Below are experts of layer 6 (counted from 0) of a mixture-of-experts language model. Rows are named router (the router's row for the expert), gate (a neuron's input weights, with its number), up (a neuron's input weights, with its number), down (a neuron's output weights, with its number) and show model dimensions 560-639. Each number is 200 + 40 x the weight over its row's rms, rounded and kept within 0 to 999.
Before each expert's rows: "comes before" lists some tokens at least twice as common just after its tokens as in all text; "mostly gets" lists some tokens that are sent to it at least half of the time. This comes from a sample of Wikipedia text that the model never trained on. Tokens count by the router's weight.

# expert 1
comes before: "\n", ", ", ".", "–", "\n\n", ") "
mostly gets: "2", "1", "0", "4", ")", "5"
router,194,273,223,171,208,220,204,178,270,261,185,209,271,256,201,191,200,170,235,218,220,201,220,160,195,236,197,182,217,221,253,276,155,114,167,249,179,172,195,179,235,183,193,254,170,243,194,199,266,235,230,189,187,187,199,217,177,193,187,244,221,246,154,216,232,204,200,39,191,197,121,248,229,213,124,265,224,190,245,220
gate0,201,202,225,213,211,150,169,260,248,174,165,146,264,220,97,226,158,137,222,164,295,216,218,226,275,223,158,226,212,233,166,211,211,252,195,229,222,159,157,218,212,223,185,317,205,227,191,213,232,192,152,247,228,199,201,158,221,180,150,209,180,202,185,204,200,190,197,222,167,171,149,174,224,226,180,226,191,267,241,238
up0,280,123,192,201,237,244,244,138,177,187,175,192,252,161,175,182,186,290,211,190,180,178,173,234,216,312,170,195,217,129,224,160,199,194,206,182,197,205,215,153,243,190,204,175,147,201,204,234,243,206,158,182,156,191,163,197,174,215,168,167,240,207,174,196,193,243,161,230,196,273,263,202,227,259,238,240,170,197,229,198
down0,188,223,231,165,208,149,130,208,229,214,255,220,195,209,252,160,197,236,194,183,227,179,208,145,215,248,171,197,172,222,188,222,221,219,244,200,229,230,192,210,226,170,185,196,198,154,207,170,216,220,165,223,188,242,104,189,219,206,199,207,202,200,243,160,197,203,203,212,158,175,192,207,210,160,171,203,163,170,153,123
gate1,192,164,216,229,194,202,200,239,188,154,140,281,277,181,173,217,164,232,166,250,252,205,240,168,144,158,253,206,229,156,234,251,167,152,304,239,247,240,199,147,179,221,224,239,293,255,165,215,273,285,199,202,287,187,190,225,181,249,169,238,222,185,187,222,156,218,188,189,189,290,296,164,129,148,171,237,200,183,274,177
up1,222,179,227,222,174,222,220,137,150,250,239,209,201,171,140,256,226,200,169,172,277,131,181,178,219,154,186,246,238,243,211,130,268,196,199,265,202,141,180,262,123,176,183,182,210,183,236,234,216,223,120,190,211,199,214,144,167,247,256,196,215,154,131,226,218,261,198,183,191,202,193,245,102,185,230,220,202,209,200,200
down1,194,206,191,246,225,146,212,193,147,230,182,220,277,189,234,231,180,214,189,229,165,210,181,194,162,141,171,187,208,150,222,242,186,233,245,166,159,220,136,235,152,226,221,249,199,202,162,237,139,165,270,195,200,137,175,265,146,190,175,162,250,213,228,112,236,204,231,206,256,178,192,259,248,224,191,181,243,142,188,220
gate2,194,216,205,214,217,183,192,168,185,241,204,172,212,152,145,179,208,209,211,145,184,233,129,195,170,198,160,164,261,198,236,233,214,195,248,207,225,129,278,277,262,160,234,203,305,150,180,282,193,175,160,190,242,242,210,143,165,236,208,177,224,200,198,216,219,171,254,180,171,209,226,130,249,242,223,209,209,220,186,204
up2,223,118,200,271,171,127,178,182,216,216,162,192,165,110,212,264,230,219,191,194,211,210,248,150,225,199,195,182,204,238,243,187,156,228,182,150,192,242,253,189,238,161,264,229,168,189,135,168,221,214,224,182,231,174,133,212,229,237,187,202,244,222,237,220,161,169,177,222,159,195,238,196,188,139,160,147,142,225,173,147
down2,164,239,162,234,249,186,215,224,251,237,166,225,196,227,215,224,151,165,207,187,237,201,202,259,194,186,200,181,182,207,212,170,173,219,201,197,204,145,223,157,142,103,243,97,145,174,154,110,174,147,221,232,226,225,206,172,180,150,165,207,170,167,237,195,202,253,189,206,220,251,216,135,281,139,166,159,177,304,241,104
gate3,141,198,211,188,231,247,201,114,285,229,189,158,210,180,164,201,138,167,174,212,183,192,213,180,180,139,183,153,222,205,205,197,243,167,212,166,195,97,143,160,168,218,176,266,178,193,184,172,185,250,221,190,147,161,214,243,280,176,168,175,245,273,197,248,171,194,184,190,122,175,213,165,199,162,180,223,210,135,256,185
up3,176,172,247,200,271,199,291,211,189,165,187,131,236,140,203,244,142,189,178,216,187,199,118,128,242,179,189,203,187,195,245,245,296,225,181,214,201,179,159,314,225,188,218,195,166,135,150,171,147,167,229,247,230,180,204,259,231,295,241,251,242,193,243,249,220,157,221,181,228,236,170,185,181,196,231,250,228,191,241,200
down3,280,269,157,100,252,164,228,257,148,141,143,168,204,176,100,196,178,259,196,203,142,229,122,204,169,254,178,120,184,159,234,246,166,178,259,206,174,125,176,149,191,208,131,231,242,189,201,157,144,232,182,230,122,157,190,188,139,206,293,166,169,171,199,204,244,240,240,235,207,203,245,227,225,164,206,179,159,278,169,225
gate4,159,176,247,229,263,256,246,185,199,180,144,149,213,206,229,255,210,160,148,208,122,137,181,174,234,166,214,205,150,222,160,180,239,212,183,214,126,184,159,119,207,200,177,223,302,220,266,153,192,210,185,108,205,201,216,191,219,164,192,183,165,170,264,170,244,250,189,149,166,140,229,182,235,258,169,231,154,176,250,143
up4,121,211,167,247,255,178,238,245,233,220,228,165,234,180,258,262,247,179,204,184,208,154,242,221,203,174,170,338,156,241,205,244,167,220,186,177,114,176,119,190,159,236,196,157,169,159,210,189,158,202,199,173,130,196,180,104,211,175,142,176,200,192,234,237,113,197,290,138,158,94,205,158,214,177,158,173,198,208,58,120
down4,216,177,168,170,166,123,279,163,151,183,168,191,185,253,136,162,238,222,172,222,183,236,205,175,202,242,147,199,194,247,202,208,257,224,292,176,192,262,243,129,198,266,222,188,184,199,230,223,251,223,227,212,265,209,198,239,121,271,163,240,114,143,164,205,188,186,227,188,145,244,169,199,138,192,145,169,207,188,267,231

# expert 5
comes before: "| ", "(", "|", "/ ", "– ", "="
mostly gets: "his ", "% ", "th ", "three ", "000 ", "W "
router,193,185,194,251,213,203,261,191,222,251,174,204,234,219,153,283,168,182,203,215,147,272,247,189,190,293,274,121,227,239,206,220,174,93,153,225,317,153,197,198,250,168,186,198,233,204,226,276,236,224,168,161,273,177,169,178,240,156,258,255,245,165,213,238,270,217,226,162,185,201,215,195,291,221,214,188,184,207,205,158
gate0,213,239,191,220,229,137,231,202,145,249,193,183,203,270,213,191,123,226,209,186,178,203,120,246,157,214,172,223,265,141,153,163,235,175,208,183,142,222,232,143,165,223,208,178,182,295,111,250,188,184,194,156,93,208,146,119,206,202,238,234,170,211,218,113,223,237,132,208,227,164,278,192,280,125,190,162,196,173,157,193
up0,263,227,43,297,137,235,171,158,232,218,258,228,238,184,182,192,235,199,224,190,192,208,208,195,186,185,227,186,212,181,158,164,236,166,216,245,214,313,174,141,229,170,172,152,227,207,151,245,206,174,239,207,225,166,144,236,191,182,214,282,214,196,229,247,299,134,179,142,214,237,253,217,200,141,236,191,260,235,206,179
down0,197,221,166,145,219,248,154,251,208,232,190,274,171,202,145,221,207,166,162,163,218,233,174,161,163,265,246,176,178,189,151,219,212,223,214,185,161,214,161,191,199,216,243,252,224,252,208,124,194,241,218,272,181,218,178,112,217,243,253,219,195,215,161,173,194,134,168,252,233,177,203,207,177,163,226,144,192,159,267,207
gate1,186,178,209,197,182,248,152,245,167,196,280,180,212,220,176,199,189,240,211,251,236,152,138,226,235,208,281,166,254,216,162,209,162,237,197,226,182,210,274,159,143,202,245,201,184,221,185,223,274,193,229,220,246,272,183,209,254,237,204,221,203,240,172,179,198,194,301,191,221,185,203,213,210,203,230,154,189,176,144,188
up1,149,243,202,241,196,256,210,242,213,240,217,209,199,194,232,157,180,206,187,227,244,211,219,219,242,213,198,208,250,154,282,215,202,216,180,213,176,179,166,213,170,205,185,224,197,172,169,162,227,262,212,189,233,298,198,220,212,212,250,182,206,208,251,205,211,200,157,281,133,154,221,220,174,204,213,156,192,234,171,187
down1,147,201,264,199,256,123,191,145,146,103,240,178,220,154,244,199,215,187,227,190,231,239,129,164,196,172,232,180,155,170,216,205,228,212,154,173,185,238,193,173,177,254,180,156,134,217,129,213,207,201,258,206,162,155,233,227,170,214,118,198,234,155,236,211,191,202,224,195,238,155,179,162,230,222,203,209,284,246,288,170
gate2,153,170,218,154,263,226,147,230,158,240,239,192,160,225,192,208,217,232,167,168,183,181,249,263,226,260,206,152,256,163,187,233,217,149,119,198,243,257,173,179,240,235,233,286,213,233,193,198,189,225,188,242,204,239,172,138,156,112,167,182,194,160,140,165,148,222,106,190,202,152,200,274,260,159,156,254,234,236,199,221
up2,231,122,265,251,266,228,146,231,202,187,178,309,247,229,204,180,164,195,150,198,195,196,213,177,199,238,222,151,218,173,141,246,190,182,215,257,160,182,235,187,215,217,230,199,177,153,142,237,176,178,177,199,250,204,223,156,122,223,143,176,190,242,253,251,181,186,145,214,214,248,128,242,265,253,216,168,250,230,190,236
down2,208,215,162,191,136,224,189,214,225,204,218,205,193,209,247,237,160,141,242,181,219,230,186,196,207,251,271,168,200,123,210,256,244,185,170,215,270,280,186,214,154,157,189,107,169,179,191,225,218,196,218,255,158,296,203,198,162,232,216,179,217,206,173,302,178,184,227,181,153,183,235,238,215,168,170,230,226,197,165,219
gate3,220,160,209,247,159,216,180,168,228,200,184,180,277,229,232,185,235,232,209,123,260,254,149,137,167,169,212,249,216,229,272,160,193,131,192,271,212,235,257,206,142,199,253,174,240,221,138,155,179,240,173,215,193,193,224,104,157,180,164,228,206,207,237,213,177,214,154,132,129,233,144,255,202,278,207,156,239,219,278,210
up3,123,223,172,214,339,228,174,190,201,219,205,158,118,180,185,216,231,134,155,178,190,198,257,202,168,217,162,245,191,198,166,248,201,203,229,161,145,135,229,192,203,202,167,143,225,247,204,212,204,223,254,163,149,120,152,205,148,241,203,173,149,244,210,205,191,226,246,187,213,148,217,180,237,195,278,234,225,259,216,242
down3,143,214,200,241,214,204,168,220,197,223,187,203,240,209,220,223,135,197,191,157,267,143,251,184,156,160,217,227,259,212,216,253,229,189,239,142,220,263,221,229,167,207,245,210,270,164,175,172,160,162,174,199,192,256,177,170,215,236,124,172,201,206,185,173,234,296,214,215,117,267,224,254,234,180,135,170,174,217,192,180
gate4,272,231,225,177,88,233,154,184,192,221,257,196,194,148,193,140,144,166,202,251,148,232,225,268,142,139,201,154,197,281,166,198,182,231,246,237,231,170,275,181,181,233,224,256,196,154,174,191,186,270,180,155,222,143,119,137,168,190,243,210,140,129,261,177,203,110,265,166,159,201,142,122,291,189,194,192,224,173,118,168
up4,209,204,170,230,210,213,196,150,144,212,195,295,165,269,157,210,193,311,188,126,248,119,189,171,272,187,191,221,175,267,182,200,197,213,167,197,166,144,146,199,175,170,171,192,208,239,235,240,183,179,244,201,177,215,254,170,213,120,238,152,244,224,173,233,231,189,218,278,156,228,147,192,100,163,256,221,253,148,291,168
down4,196,155,199,239,101,193,177,260,227,258,210,192,266,128,207,213,157,179,184,246,183,129,182,254,157,147,228,215,253,236,191,213,175,209,292,194,149,321,279,215,158,237,141,191,203,245,216,239,163,206,249,115,204,208,217,244,133,157,193,204,156,231,186,145,231,256,205,211,252,189,225,217,105,253,226,186,156,226,183,204

# expert 6
comes before: "- ", "\n\n", "The ", "In ", "He ", "=="
mostly gets: "\n\n", ", ", "and ", "), ", "). ", "but "
router,285,181,115,222,258,228,205,259,232,260,198,160,229,220,217,264,192,197,178,224,193,216,259,231,262,226,162,111,186,215,233,213,198,134,216,222,225,134,215,176,230,133,195,178,237,221,241,208,189,197,183,181,219,199,173,154,163,199,187,219,261,181,258,211,251,200,215,165,175,192,217,264,206,173,269,202,244,217,234,195
gate0,147,197,216,258,215,131,222,196,268,223,179,223,202,210,235,170,249,211,141,160,192,183,167,192,155,212,258,231,127,188,119,178,233,214,236,284,211,211,177,290,204,192,244,208,189,209,233,158,182,204,196,216,130,198,211,98,174,177,173,180,251,171,217,188,181,274,125,180,162,174,221,221,218,211,253,165,261,213,180,269
up0,228,171,217,152,221,181,191,228,256,249,248,230,284,224,219,215,214,170,201,150,197,207,111,182,299,101,167,143,221,170,197,231,114,229,226,122,203,219,160,164,190,231,147,139,217,288,196,217,213,220,192,220,255,275,156,217,175,252,249,203,192,195,172,164,146,187,152,195,195,167,204,132,235,228,203,190,235,171,199,198
down0,218,225,197,154,173,226,186,230,150,205,238,161,186,132,239,192,260,159,194,128,203,179,162,201,202,156,236,150,235,232,214,234,172,186,221,257,153,176,210,111,243,182,235,178,290,199,181,197,257,150,211,256,199,214,183,274,221,214,234,234,185,209,161,182,160,157,159,206,180,240,177,222,215,160,244,174,130,154,223,204
gate1,202,274,236,105,265,165,286,182,218,168,218,184,185,176,281,238,141,140,215,204,224,159,253,250,188,194,209,207,177,221,172,199,185,182,227,173,297,190,206,220,186,258,196,199,249,160,147,232,180,183,232,189,178,176,244,176,233,151,193,219,146,157,161,144,172,267,203,162,190,147,230,183,231,188,180,184,203,166,198,197
up1,149,189,231,134,202,234,199,177,243,196,196,148,248,189,192,228,199,202,207,241,147,209,173,268,202,254,192,195,252,176,202,239,198,223,234,203,161,242,242,202,157,177,70,152,251,221,192,176,193,218,224,255,218,264,177,285,188,213,131,134,157,211,194,193,194,122,209,203,202,201,169,205,237,149,232,183,248,269,163,217
down1,251,262,182,218,229,116,171,235,183,136,271,211,240,218,172,158,157,227,148,166,164,188,167,231,200,201,216,242,144,222,249,176,170,287,209,138,149,233,207,211,206,268,157,179,130,238,194,173,197,212,113,211,250,166,186,153,252,223,159,207,241,226,211,201,155,226,229,206,99,200,248,275,214,210,263,264,179,176,216,203
gate2,231,213,155,208,216,167,123,206,159,221,164,247,209,203,263,205,226,196,200,199,187,219,220,211,247,218,128,165,202,192,201,215,139,192,186,218,173,300,171,184,293,175,220,201,217,246,162,223,214,220,178,226,172,136,185,196,260,194,171,239,204,213,227,183,158,174,190,207,178,228,267,198,183,160,220,196,227,277,275,213
up2,180,226,190,156,181,238,180,247,188,243,169,161,248,176,171,238,184,308,222,166,163,199,153,207,199,113,194,126,218,214,186,176,190,151,154,155,198,207,170,223,227,206,128,203,187,230,216,184,321,177,233,201,171,212,249,166,210,212,272,230,259,167,181,51,252,204,168,251,117,225,163,143,309,220,248,201,109,190,159,125
down2,247,246,235,220,129,168,248,233,204,153,238,250,228,195,227,229,202,219,204,210,262,234,173,189,169,209,236,102,196,98,221,187,205,249,182,252,172,228,216,158,214,195,214,222,184,158,206,209,109,248,179,189,256,118,192,240,218,221,175,234,248,261,196,233,204,189,156,178,250,167,225,175,204,222,209,184,154,210,215,256
gate3,218,229,210,184,188,163,203,214,137,208,217,209,265,154,252,255,188,266,245,203,222,214,149,243,183,198,138,122,185,167,193,211,148,228,215,189,235,172,184,220,168,223,276,155,249,216,155,155,216,270,192,168,179,202,214,223,235,281,127,239,177,194,184,281,146,182,260,202,219,116,166,210,206,210,179,210,88,187,221,177
up3,192,234,172,248,177,251,165,181,234,203,274,199,195,219,191,267,164,226,233,234,230,200,163,225,209,211,133,201,176,170,191,133,152,159,186,208,207,193,209,167,158,272,222,164,195,247,217,225,212,159,170,225,202,186,163,197,289,242,225,232,211,267,197,191,213,200,175,209,222,147,186,197,189,234,239,199,233,203,174,206
down3,203,175,234,235,146,153,250,143,223,196,147,241,218,216,199,150,211,256,217,179,308,178,198,214,195,221,178,171,243,251,213,206,295,142,232,211,198,204,204,157,164,188,156,262,246,172,244,189,192,224,221,168,154,182,209,161,209,229,201,200,203,192,143,203,198,221,134,253,174,168,207,151,209,212,202,242,212,92,204,139
gate4,262,172,134,174,150,200,213,192,230,180,213,209,193,205,149,167,183,251,158,175,167,202,173,172,184,172,205,154,273,241,160,210,216,115,183,270,183,135,208,231,133,193,230,140,203,138,205,241,272,222,191,223,272,232,238,225,176,157,186,231,219,211,227,174,191,212,140,213,236,133,233,240,172,200,169,154,165,187,236,172
up4,164,262,157,173,197,196,245,190,219,194,163,218,265,170,158,213,185,136,247,259,160,220,181,228,217,147,252,212,195,219,217,213,223,180,188,218,193,215,171,169,228,213,174,249,187,217,177,248,156,170,200,288,166,185,190,222,302,155,189,174,259,210,242,182,207,127,168,202,249,131,110,203,173,156,162,115,158,242,202,116
down4,254,197,168,135,170,244,232,244,124,188,238,176,193,264,208,157,216,225,202,175,226,203,186,184,251,204,238,175,167,211,198,157,218,179,228,116,177,204,237,223,135,208,220,181,234,223,218,200,184,187,149,212,220,244,168,211,154,175,229,264,156,187,184,248,116,253,216,238,190,168,259,225,227,244,190,234,117,212,123,149

# expert 0
comes before: "the ", "a ", "to ", "his ", "in ", "by "
mostly gets: "of ", "from ", "In ", "with ", "for ", "was "
router,178,235,132,166,169,184,114,216,244,250,195,114,180,179,222,173,243,174,277,223,242,169,206,97,163,243,213,187,236,222,217,215,151,192,174,240,167,160,226,218,230,168,192,252,176,186,188,178,233,170,166,202,303,308,227,236,185,176,237,187,219,165,208,228,210,240,168,168,159,194,202,243,246,107,281,173,218,208,227,202
gate0,252,231,188,172,196,220,204,256,205,160,231,209,240,198,199,206,166,195,144,154,229,138,196,161,188,216,174,186,292,178,280,209,207,271,198,154,219,188,210,197,198,131,139,226,246,129,171,259,204,193,225,217,176,194,189,208,185,155,176,176,134,257,164,180,240,190,195,213,205,122,175,151,171,163,159,241,250,203,189,225
up0,182,223,245,212,162,144,236,203,198,166,190,156,249,204,237,229,237,291,159,162,153,132,160,221,241,238,80,123,166,245,244,149,183,216,226,138,184,198,176,218,195,198,209,230,191,163,191,215,241,186,166,189,295,185,106,185,135,223,189,175,246,208,219,217,167,164,296,219,173,182,170,229,122,238,169,226,184,273,197,211
down0,139,198,161,198,174,113,251,181,208,197,202,202,196,247,119,190,246,255,186,124,268,171,200,154,212,183,222,131,224,270,178,211,211,173,273,171,254,187,134,178,237,170,203,226,184,212,182,220,186,214,154,133,183,210,185,287,214,166,182,261,225,230,273,226,243,199,228,256,203,239,293,221,229,240,128,241,224,195,207,162
gate1,220,261,209,153,221,233,184,164,238,241,126,203,182,187,238,224,247,178,177,185,218,253,180,180,175,164,216,220,250,178,219,232,214,225,271,128,199,258,280,156,146,232,174,121,252,224,160,163,212,225,249,268,172,227,196,195,128,141,193,120,186,100,184,227,157,137,206,165,196,202,215,118,208,204,198,191,213,256,208,179
up1,190,263,172,184,197,132,197,140,275,190,218,226,203,178,256,136,153,183,229,157,259,158,191,180,222,245,205,177,170,238,125,257,179,193,258,164,281,252,182,200,147,303,202,160,191,219,161,147,264,183,216,330,139,232,179,162,184,236,184,198,197,311,190,260,162,165,206,227,180,241,256,227,237,148,207,161,276,182,180,143
down1,181,144,164,153,177,247,164,111,196,230,213,174,234,136,154,223,222,186,175,199,132,162,191,222,197,250,195,224,179,202,250,218,198,292,202,238,216,236,189,169,184,238,198,196,206,192,191,98,135,183,208,140,162,276,256,190,239,210,169,127,153,199,242,176,214,228,249,216,193,132,262,268,214,233,253,205,175,243,210,217
gate2,111,201,251,193,195,164,225,198,252,127,184,171,227,159,244,217,161,205,157,158,244,242,198,237,214,204,221,226,162,182,139,200,226,176,173,215,130,105,258,266,199,205,185,233,131,181,235,214,205,186,170,133,208,271,242,210,201,239,230,224,194,267,236,245,204,272,178,165,147,244,226,206,227,168,200,198,193,240,205,162
up2,194,196,198,190,214,138,224,209,217,189,214,204,157,176,193,190,187,260,135,169,146,287,250,203,278,123,197,160,201,174,174,185,152,301,183,166,169,105,175,198,207,183,204,228,196,193,156,111,188,140,143,228,200,202,150,236,151,147,221,179,175,151,173,194,183,263,196,197,270,240,241,204,242,221,173,212,243,145,262,199
down2,154,228,161,211,187,194,259,163,225,209,171,205,188,236,196,205,215,245,111,222,169,204,233,193,169,205,159,242,148,116,251,160,181,219,168,183,200,191,208,291,161,143,206,206,166,130,204,151,169,197,221,219,202,150,176,227,173,215,193,164,114,187,212,218,169,170,201,273,173,218,219,193,237,145,135,214,169,137,243,189
gate3,298,235,148,238,140,193,193,186,255,177,271,117,156,165,198,133,201,174,161,178,195,200,228,174,225,220,199,230,225,193,160,208,194,276,188,203,163,181,183,193,203,165,162,149,199,209,188,211,199,193,179,189,271,271,175,169,215,144,135,163,156,195,146,205,191,191,187,205,223,213,194,229,188,213,199,225,234,252,183,217
up3,219,158,99,262,173,253,165,233,192,226,137,243,161,200,290,200,225,285,208,235,194,139,214,153,198,187,214,264,181,218,192,219,148,284,253,286,181,244,150,178,275,145,220,217,182,227,165,198,225,160,249,288,287,194,154,202,191,184,201,141,121,269,263,189,175,169,179,223,205,222,233,236,271,267,157,119,235,177,184,162
down3,201,205,253,169,214,218,230,236,221,165,190,169,161,155,196,124,205,205,161,200,212,258,174,282,158,185,126,143,206,205,184,228,189,212,149,274,214,141,168,180,122,267,163,185,181,267,198,247,206,157,187,227,261,182,155,189,215,207,181,130,159,161,145,288,246,276,262,183,173,203,166,246,130,214,219,150,233,159,203,158
gate4,241,217,178,210,217,174,153,252,204,205,237,244,166,144,252,179,210,229,156,196,175,207,276,157,174,212,278,209,171,146,205,179,107,148,271,154,164,228,182,298,263,162,191,217,240,184,238,186,278,199,177,184,257,314,105,99,143,240,168,186,290,188,146,206,220,218,155,185,229,245,265,149,212,243,208,245,209,199,203,196
up4,244,225,165,214,158,247,235,293,158,210,166,197,206,193,170,195,228,180,193,211,196,190,187,111,252,237,193,144,161,194,220,179,203,238,274,257,139,150,211,171,177,163,169,170,201,228,170,172,155,163,223,145,150,252,171,231,161,190,239,219,200,188,208,254,207,159,147,208,248,226,215,212,150,250,187,163,203,160,280,97
down4,167,207,180,165,208,117,218,230,216,140,165,176,162,222,231,179,191,173,219,161,238,162,118,170,155,210,132,288,170,214,144,135,208,99,215,141,178,164,218,230,168,149,212,245,201,222,202,239,214,239,166,163,222,203,215,176,219,155,217,264,175,241,193,232,240,193,116,220,216,153,163,188,224,155,232,230,203,241,239,238

# expert 9
comes before: ", ", "of ", ". ", "and ", "in ", ": "
mostly gets: "ation", "Party ", "film ", "University ", "ation ", "House "
router,235,221,165,235,238,239,191,282,277,229,81,216,169,188,208,252,261,196,186,177,170,200,209,218,140,191,207,125,305,190,185,228,166,210,212,187,191,233,211,205,140,221,179,273,149,183,246,168,280,168,260,121,257,186,203,216,192,163,220,237,190,194,184,202,256,217,115,166,152,171,206,180,233,169,243,182,246,200,219,216
gate0,151,204,223,183,163,171,216,196,270,220,198,205,172,173,250,164,238,190,224,192,137,207,250,243,141,181,248,239,170,207,218,229,166,266,132,174,198,159,171,170,220,161,228,138,314,203,174,183,206,207,156,186,137,224,139,181,160,223,265,244,207,233,174,190,209,237,142,195,243,177,250,193,164,249,219,228,178,99,179,315
up0,120,134,196,203,181,208,194,247,130,206,250,241,169,207,310,195,208,202,222,157,187,204,126,212,187,177,216,109,209,193,106,181,234,208,172,205,256,189,255,174,163,168,177,205,217,212,141,227,184,172,233,142,205,189,217,210,330,228,152,190,258,131,243,222,220,314,211,168,180,222,187,211,216,233,235,159,188,246,192,210
down0,207,180,198,161,215,173,249,128,177,174,115,127,223,207,252,206,164,228,184,175,161,218,214,83,191,234,242,225,242,176,163,237,212,263,86,153,212,185,225,164,212,211,215,258,139,189,171,235,236,190,282,227,187,243,222,193,202,140,171,218,243,200,302,174,165,221,258,211,210,141,140,242,191,313,183,196,126,295,195,215
gate1,248,143,218,228,247,157,172,160,229,223,260,186,179,253,229,212,154,191,135,203,160,239,118,254,204,228,134,183,153,210,158,263,191,187,203,212,193,304,198,279,150,243,210,219,247,237,195,162,247,147,243,251,153,251,149,193,124,189,213,121,208,241,182,192,204,159,183,261,200,191,214,218,245,178,185,200,277,216,185,156
up1,235,231,281,184,226,255,177,176,194,265,160,220,177,183,190,255,144,191,167,143,282,91,254,210,158,219,153,213,181,155,203,181,222,229,209,219,195,188,210,192,175,171,197,136,201,266,216,177,246,232,290,121,154,209,208,190,220,161,129,215,207,154,146,209,133,144,206,199,169,197,220,222,199,237,229,194,177,230,164,96
down1,219,197,222,192,221,188,276,217,109,231,242,206,218,160,243,180,179,245,212,135,216,122,215,244,156,288,268,169,245,217,214,240,235,213,200,216,203,167,170,224,129,173,239,171,198,249,150,268,227,279,170,166,135,201,312,195,154,109,215,330,211,202,208,244,169,249,154,200,218,173,152,246,139,210,157,250,183,190,238,210
gate2,190,193,192,112,214,184,228,199,238,242,198,205,213,159,244,222,238,203,185,230,196,220,203,268,187,186,279,158,276,212,158,183,277,209,184,133,190,267,204,159,107,149,244,182,250,241,125,259,209,167,194,160,228,161,188,159,123,163,181,222,168,208,193,217,184,195,118,258,210,192,236,159,244,157,239,207,213,214,227,264
up2,241,236,146,201,195,192,224,205,188,177,189,240,177,186,208,219,182,163,236,197,243,220,212,125,257,226,215,171,160,230,240,202,206,181,185,174,219,255,194,108,178,213,242,172,169,261,218,190,160,167,232,165,197,213,175,241,196,224,197,135,193,177,221,178,140,90,222,185,226,230,170,248,126,151,259,214,214,234,204,219
down2,207,215,210,169,183,221,215,181,181,205,187,228,184,178,176,253,253,250,137,167,196,231,165,165,236,160,182,144,184,214,194,252,246,188,167,216,249,260,198,228,172,153,149,278,213,197,215,251,234,189,173,193,213,225,181,283,262,273,207,197,141,274,233,178,254,228,203,167,226,266,207,156,158,278,204,254,279,271,224,213
gate3,157,201,193,179,216,280,229,261,203,196,196,203,166,251,168,190,195,175,243,122,86,277,185,271,168,156,181,175,256,183,226,259,264,163,221,276,208,231,152,126,226,202,158,206,261,205,287,180,197,191,149,177,236,207,226,236,237,229,238,325,165,183,233,192,254,203,195,246,240,231,161,257,265,192,233,158,232,130,148,92
up3,109,130,200,126,189,229,144,243,198,239,128,229,120,179,258,252,197,243,183,165,124,164,216,219,252,188,165,209,209,212,131,164,219,171,226,185,162,219,233,199,226,145,224,189,251,239,244,223,252,233,216,126,215,213,182,179,127,216,206,173,236,247,140,150,127,206,182,146,200,208,217,244,186,246,222,98,248,244,249,217
down3,205,216,198,221,225,248,191,219,197,204,240,251,197,147,198,147,210,277,87,164,147,208,196,228,176,144,232,260,191,196,193,212,131,82,215,180,169,204,244,139,247,234,183,205,191,169,208,231,210,138,222,210,147,224,170,179,146,221,165,253,237,217,221,261,193,203,159,233,226,253,313,221,192,228,160,229,240,293,235,211
gate4,233,193,209,140,263,254,223,203,174,175,262,172,210,231,90,186,290,144,193,192,200,110,178,192,191,157,210,233,208,151,162,178,134,260,207,234,141,201,234,185,164,219,220,145,170,221,181,230,122,262,151,266,214,177,198,153,163,217,168,221,194,159,285,144,249,209,243,179,228,215,116,229,264,85,277,92,204,182,175,226
up4,171,215,216,184,157,233,120,200,259,183,152,189,266,166,186,160,221,265,220,181,190,193,150,155,183,204,261,246,183,226,245,219,160,189,208,234,247,174,193,227,145,208,194,259,171,226,256,223,214,151,192,237,258,177,217,124,185,256,118,181,229,210,137,254,170,185,145,203,203,154,186,141,214,208,108,207,161,146,281,180
down4,226,205,187,250,120,171,194,165,232,160,161,248,279,200,158,280,194,187,141,254,128,231,171,185,184,224,151,176,151,275,224,188,195,177,241,200,164,186,173,223,164,221,278,225,211,201,191,201,210,138,264,140,226,179,286,219,254,208,150,167,188,89,165,222,246,284,202,168,246,146,202,124,178,173,142,176,216,150,258,196